Weights of a small mixture-of-experts language model, trained from scratch on English Wikipedia.
Size: 16 layers, vocabulary 2379, 56.2M parameters.
Experts: 24 experts in each of 14 layers, a softmax router.
Training: a variant of Muon for the experts, 7486 steps.
Below are experts of layer 12 (counted from 0) of a mixture-of-experts language model. Rows are named router (the router's row for the expert), gate (a neuron's input weights, with its number), up (a neuron's input weights, with its number), down (a neuron's output weights, with its number) and show model dimensions 192-255. Each number is 128 + 24 x the weight over its row's rms, rounded and kept within 0 to 255. Numbers have three digits each.
After each expert's rows: a language model's description of what the expert responds to. This comes from a sample of Wikipedia text that the model never trained on.

# expert 0
router:086152112122114091139122132136097118156098176123137136117146107121109151134145105162080117145166156119117162088127123108128160120125145133103121128134115124145121097157134126169161146129129142
gate0:169100116167122106122148130127121137131137089138134103105164165102142116099157142143138141139134136168118190118134149120150095150100108155110079140112113154189112140143141152119111128109085126
up0:112115149122093144131126140150144146090076137178115140154106090145116151105107103116103142127123138121150097118107138113115130084121147150147107116164126115111169105120099107099080146151089149
down0:107118148119113117148104098167110100104125131119153090116112114111120144107162121115109160137120111126089118126108105116117079151148106118139111128103078137116091160178132136138116149116160136
Word-initial consonant clusters

# expert 13
router:143105128114121189091084147138107138116166110141161111155144193148164157131084115107135119079126167133095085145128128135164116084148127102125085180155143149099141136097131089150141100084179132
gate0:142132155094142139110154107156160120090182124174099128157118135081161132145098130155116095132134128152104068146090112108107142153158162148137110128094119141150138149096131135153179098087175102
up0:162148138128142118127125142099124151122088177109117105134109125133110137134114159085107168139107098051159151163123124139142099081095097122153137124159148117133153130126126107098076133168115145
down0:075128174122112100081089153133089097112123138145089138169131116138107108123104157153119166147088162136131114123129145100095195084138125122160137152149192080107141124087155127116129136122139107
Latin and Romance names

# expert 12
router:180167158125160177120123120106147163128082087132124155103158136101167144178111097116145114139141105114101167130124129132086144142164119100097142118168123101115114119091108153127125103153102130
gate0:097164133104121130123135112156099139137082145172141110110155142095163140174128104075130116129146127140122104131128135140133061155150095109148133142132105132160147131096151095119103143141163105
up0:122095097082122127146172106093134124115168125110122117159146102126135151139148101124130084170119130141109117137174135133138095117129118118122116120115123105131112118132119144144143161081079143
down0:142133144140171135116160158114131097145119161114117164149147125138116134081138147149152134127147105121095160131136153111132087112105078133161085089066182185159124124136103079105128128123118115
Table numbers, scores, punctuation

# expert 15
router:116099119159111140157127154099091117105141160100090117090106108154141139144108090126131176122101132168135128120091117127115134122156131105122136133120142136086107125083101152142086132158148099
gate0:149090141161115150118149099157176115132097109191102124122111135136157085155124173149118134149122121146137090140152100116130103123130124103130120121147136170152088099130148115123101151126141129
up0:171177123101146128138143123105137142136135153146075158113155121109145106134157090142097114143196092120090156115098109140138100103131114171138170146171130111144135130171143061157105116124167159
down0:100135119102132164125083113102117126119139172138109160129118131135124138113149127118174133127121145172077138161143126121133097143139155131161130120099144111151111118107131117141117131089084102
Measurements and numeric magnitudes

# expert 19
router:097142112119091108102106136138146138111151115116100142076108106139133136167108088127158142156162130122171133151117119107116104138139122114150108093158128110084154128134118155170087107125121149
gate16:140092150163131194116092105127109126094139159139106130138078117128111186142107153167126127104129172154147101119132115106130147167159139151110141109104144125109130082118125152119117135135147104
up16:132136123160125133135116128177147144065126054113118127134106116150151163142091092128110165110156102133109120117139197169124160144120080128099139130110143165087146131126116104119143131128121165
down16:073086108127117144107120159158140135109132107121069186121149117128151119102081154137092131163100164120186120177123116146114111173121123168135119127097121111165129119108114173119133109108140131
Technical and code fragments

# expert 23
router:154134146099138131097152146097135161118121106113139129160180108094169131125120139125126098111134120113073147177099163172104101138128133118113154093131120130105143107111084154136146114107136159
gate0:154105132131180110096107083098131137116156088108125107156089103106096122131133144182090173147103096122131116129152116115094128120148135101116131150151077170165129129090122150110139119129098144
up0:130127086111082137135129162149118100104123151141110085090169123156133125149111106089150096123123110152110145122089119138154073146109142130147154132080167098125150123160156122165123104115146107
down0:109149117106142133128129120137085103130164077152112123140171138143105147117151129107099142170146116117146165139095148153196154079112158147130157118139121119131087156133123139147117130142086158
Hyphens and capital initials

# expert 18
router:115133191162144148137141137130102167100109112131115099155097130160104130132144147134165102084113125166130092101119139146107121156105121133149106091119125102125165119158083130066080095124139094
gate16:119091112153127130118148092206121132154135143103105160083162127150143145121139088130137120170128122123159085092115140124106093131129094185152167079114068107111122123135172133147123140118096057
up16:179164152101121144134147119108157165118123148158113143091112113130136113146106104102146135109108155124084166141113119130130183163135143142155069094138116108124158094142094139106124140147157128
down16:161130139142089098096105158112122132097081115117137147141144158056118129115176165126131136117137131154144167117134111083128151128114163125134090100132160124149100132100127119189132182127138147
Table pipes, crew were

# expert 11
router:108088097118112186119122146163124113148126117068118139061097152107132090147077097120105134130134112120123119134116137156118137125113139155097125110131090087120143120128111178158112173093094154
gate0:138147111126137112154146116132171133149122128091125165121110146110193122123129170106074057061162149122104122132168124097133104153071117156137136102137109118180149130158157168126168111139104142
up0:129131130137112107109138117121135118113109143144156126142145100128083128129107053124158133151119116142141125165157117095140129100140118122159129157126102105095122160114123111098107112119146143
down0:103110134160127124103122145137167099122138116137126114126157151152141118106134152169144131123114103132119137182150133124132127145138126105146149142106105166109094099133133156120091113158143117
Adjective-forming word pieces

# expert 21
router:096079104134101101138124109143083178091120121134130134111156120212084096103087134116142125127100118106121158128161123163105137132118111139128156137127109129155148101099100133135122107136094144
gate0:110141135121094140131130129162100060115089151141102153120100103104108138117100120162105142098129131195119121116115145131128160126141149133117147125132118108106150117106128115098149133070115142
up0:089090146135151134142150151088117113138120149141134142145082110165124141148105148100105120183112119065136148136093132169147145154149130077109081119115095162109166100149134157124148166141145103
down0:142099126125123162120092172158155122101137159138132088128106108098119157173156125105117119125132112113101150146095124074175178116100116147213103152110134135100135144099125075111148143106116096
Years, codes, digits

# expert 8
router:152112150130114123107095109129143115129129145128171130118093108108113119112113145115126101094110127135141103151164111165127143091125119130144134115110173100144126142158151141097145110137111185
gate0:170088170101110120102100151121135156173185158151146095101073122123156110134123141153166137095168129152133122132161118117123076156133135138143088129096150168149082113160138141126115104158084122
up0:163140136141132129111169121138094110105132079114109176133128112139170163136165137188154149137143104132150126097145142106158141161151113118050126074152078072122131130095155160123133120117158143
down0:111061117065110105142131129127158098134131134109110143136119117159132081166151120147125136147119151109102143106194134166124132154165083109166130132168120124127137152146124140160131136115094205
Film, music, awards

# expert 2
router:152130121129140104127098134171124150132113161151129116142103143099126136136127120130102120131121165116151148126141098163128100109124125120146150145112138109152105114138165142118143153106109121
gate0:156149109150108111137132076120107111104107153125134110104101139089132099172150154155137112094094113126108103103120126148140127130151120154174142150108128134092113120090107134063137112123112107
up0:196126167160108148143103139124174092131136123090118166122129132135140157160087129123134130109125109164145120130124128127108119121158133146086136105162167160114148114132123149109101124113169127
down0:152148167084127179105122171176122085115098113090153092165110122123129143164123124141109117145138147119159194074107115143095122094138149157102113093101129142125122165160117152120125118101144149
Mid-word syllables, was

# expert 10
router:114157154125137113135163141174160105148101156153160144128153106130098125136139187111118126166176096102125162131158093116138121152149114115102118144126092122091146115136183134148139116153159115
gate0:142134133154145123111105128108147114148123155129124130119184131134138159130174141133070094127100117131170108154122131152136147145126133133104121094138115135114147137124122138138098153166141129
up0:142125152167137153126136114150162121139111103180120155149158130125176188161119138125081098119138145150148089129113141170194133101191138143133179143137150161115153128099122148126119156130126119
down0:129109130130160194106121148154139080147137118104072144094135132077157133101103143138117142094135120115158144169158095153156136113129141135139115063123139126108144116143171134124086141144098110
Capital initials in tables

# expert 16
router:154168124084117119074121125111132132107172163140117088135120111127166106108126135151135180106107130117144137080108109151153101153102135138149165123106092141131083130131133176159097105166123162
gate0:150167125125119135129157116129116097140141147145107125177177098113134092151164113127199152097136126189133155174161134117086095157138160123190146126122135145149126160136158141134139119162092105
up0:148127168154144102123090139124142125126139119128100070087126102164149163093127133137122140134132161147144125179108176166115118140137139180112134085082106145084079116117085086129112124133143125
down0:114093127089109127116146134128130161124146154129150170112095078113135161113109086134112123093131115105120120098113124136124165185141125149144137143105150150137168131128133114106103111097114128
Prepositions of, in, at

# expert 7
router:171104078106101126113163094149105090085132157126125124130159124135132160093127159110138114165154112098150085164135078152120154138090134145141128149114155152149151181126085113098106099106148148
gate0:131133127131158113111135150167125094111081101123138151149145118137148080155126158127113098117141151110149125121149103085152077116133111146132155119139098125099131149119109139150143137141135147
up0:119131138083117159144129106076128121118080119108159162081150106137122122151138135112150114144109097076102182139123132179127116157145137135137145168132120115071140096146128138134152147149150146
down0:134102130108080177119101113142083134113139116172100140154161153116149136153125118161164128139151130108160169128114136121098110120184105140091148119132187123111137127164120107141109106123112120
Personal and place names

# expert 17
router:100108106075126110107115115165153148113141146105120181168171095083125151139136124119103108121136145128152169120084097112105124137094086077143142147164098091099140152100140130130112095095137127
gate0:130149129182145111161153101155129109095107120146151088136107141110149134104086165110116123091118094110100176119157147110113109134130123093114100099100112169157144139154154110104102130163122112
up0:177128117134161105115173103170131072123140145153155127121090133128138113109104162150126133110071111079103136129145164130105103146144157126125092119164103158192082115161161148125132109154124116
down0:145151095118115173112133110141137126157128148086121149137098157117171117124136134110106141137122176132147135135097101128144138185146165108161122142130121065116121124113067157158146148129144127
Sports report vocabulary

# expert 5
router:128106086099129114124132113121116148154151125121142115078112163145139124108125107101159109132081130131123131119115141114127186155115089120153135093110111120114092119118138095101098113087148117
gate0:117104128139124155089117162144136169089129149119148122160113132106104102130130117170141144119116108109160110134120148113164111135077127102134150111177160168111172122140146128169155162173101134
up0:123092122118145146168108155128148107128170097124087140098153132132119128136130116075150094153138150118092117169130130120128082124132093158103134101127102126151107105136114104107098121133103097
down0:134159151077137118092127160127137132098129130126128148116119113107082125092129135097139148144120156085183126067084156121103135133168081109110123136093136155135100131132175107105118085129152106
Quantity words, suffixes

# expert 6
router:143122090111115064154107117154165120121116134154128134139157103148117139087135082079135153114112152142110124138183104142097119127097107109093145131124169146106091125117125096150106112109143151
gate16:110144148140138126141152146086168118115123155089091123116139119131155114137081116157127152157127139153090125108080143162150158101106129142140091098107091149134124155146099126095110119130141112
up16:122139117137147111121107163100141132130128135139141163099169120163117161156092139174119138123156134129125148125104158163157131144125142144087139118102135152112110130125113098111143079130147046
down16:122102143115167147112112144107135142144113147134161092104151103116155105158109128136169081158141122149087142107157111127150118089130104116104111127151118142171166132130175141116103154128116120
Vowel-initial and name fragments

# expert 14
router:095122135136119121111111171077147112099120135119141121142151128145138131127149122120136122114116126100101105087115106141132075156099168127129125133104134119081081122121143173152142077189122087
gate0:097112108116108114150142113145145118145119145175105135146121079159161139081196121106120147102120118111165125124118118129154137138067115123128146114141159134146127124126137128103120132117133144
up0:159143158098143095094167099148128157149135129124170132098127132156110087121133107140102105148106143159117120140171119095168110095126158117139143106155134106153107140136138186127093113119122151
down0:155165125125113156131116144149151131090137056167122150158101130101092092120145180140120100078131124129109126119128092170125095150125149120097103120141137117119119115067101114136117137095158140
Line breaks, sports biography

# expert 22
router:109172126149115076142105163090104122185131135102124121123124172095126144127108093096131173120134136154100095115109106116142106106108117119124130117115132116107140152138111173128143078109136138
gate0:115109107125181127130161141133103136150102105164144144099121159120132127149141159182092142100111149152154126143183114145151151102121153094137135116153137131123089144146084112154149108135163172
up0:130108131113116125122126092125165115107186141080137139117132114085157122120109144107141128191147135096103135118098154129115117159114109082135150142145145167123135109132152152110137141097112137
down0:095126114119149091083098102117138120123104127132142121172154131087139123118142092097083133123117069100135132118127090112084111114143148133125146137146149079127131088120108088128147118147145108
Letter e, date digits

# expert 4
router:157133107098145125133105150144160142129122090129158117114149126108152141110127108125141097101148161138148149150140131110088098084171122093157119101072112120147152116124104097125122162158117143
gate0:185107112185092134130130125135164084111155136149107145130103176125146123137131141130120154150139139189108141127112103132148126129161088117171088136126143123144148109126126141085143127163092129
up0:099135149129113128170100159149082161093140090103095128127128118146141115148120111114147135115130101074146116098143146128089142125083138148115123127137169155186107116112120119143084129102122156
down0:113157141173128126124162111122139135132145115116129107059119147110132094083115155141144123139120135128116106099129107110079105105130135108133121091101155121157139081144150135124138131124172054
Articles, table pipes

# expert 9
router:127142112146153138135116102105116148102177095141088132156100126079112108107155134132133138127119095198123079112123149104110153096128108153138142115127139131155103140123157117100143139106075085
gate0:125095151118070149111089136141143125123140114143132096149177147113142131108136134170102152172122133100077168125087118149135104136150147136089137098135075093116097118105104135141154094151105136
up0:075117148128117111101118129109102123096138081131114099103144116128102106135152098123106167131162113143087131127085133162116064120104137135109159136153064111090080114090116138167119125177123154
down0:145141155097127147081114145128146170073148116133135105118116112130162116098155133114146042139127137125107093130121161163142120096106134114164118103127150123146118144082115143122116130134120158
Conjunctions and function words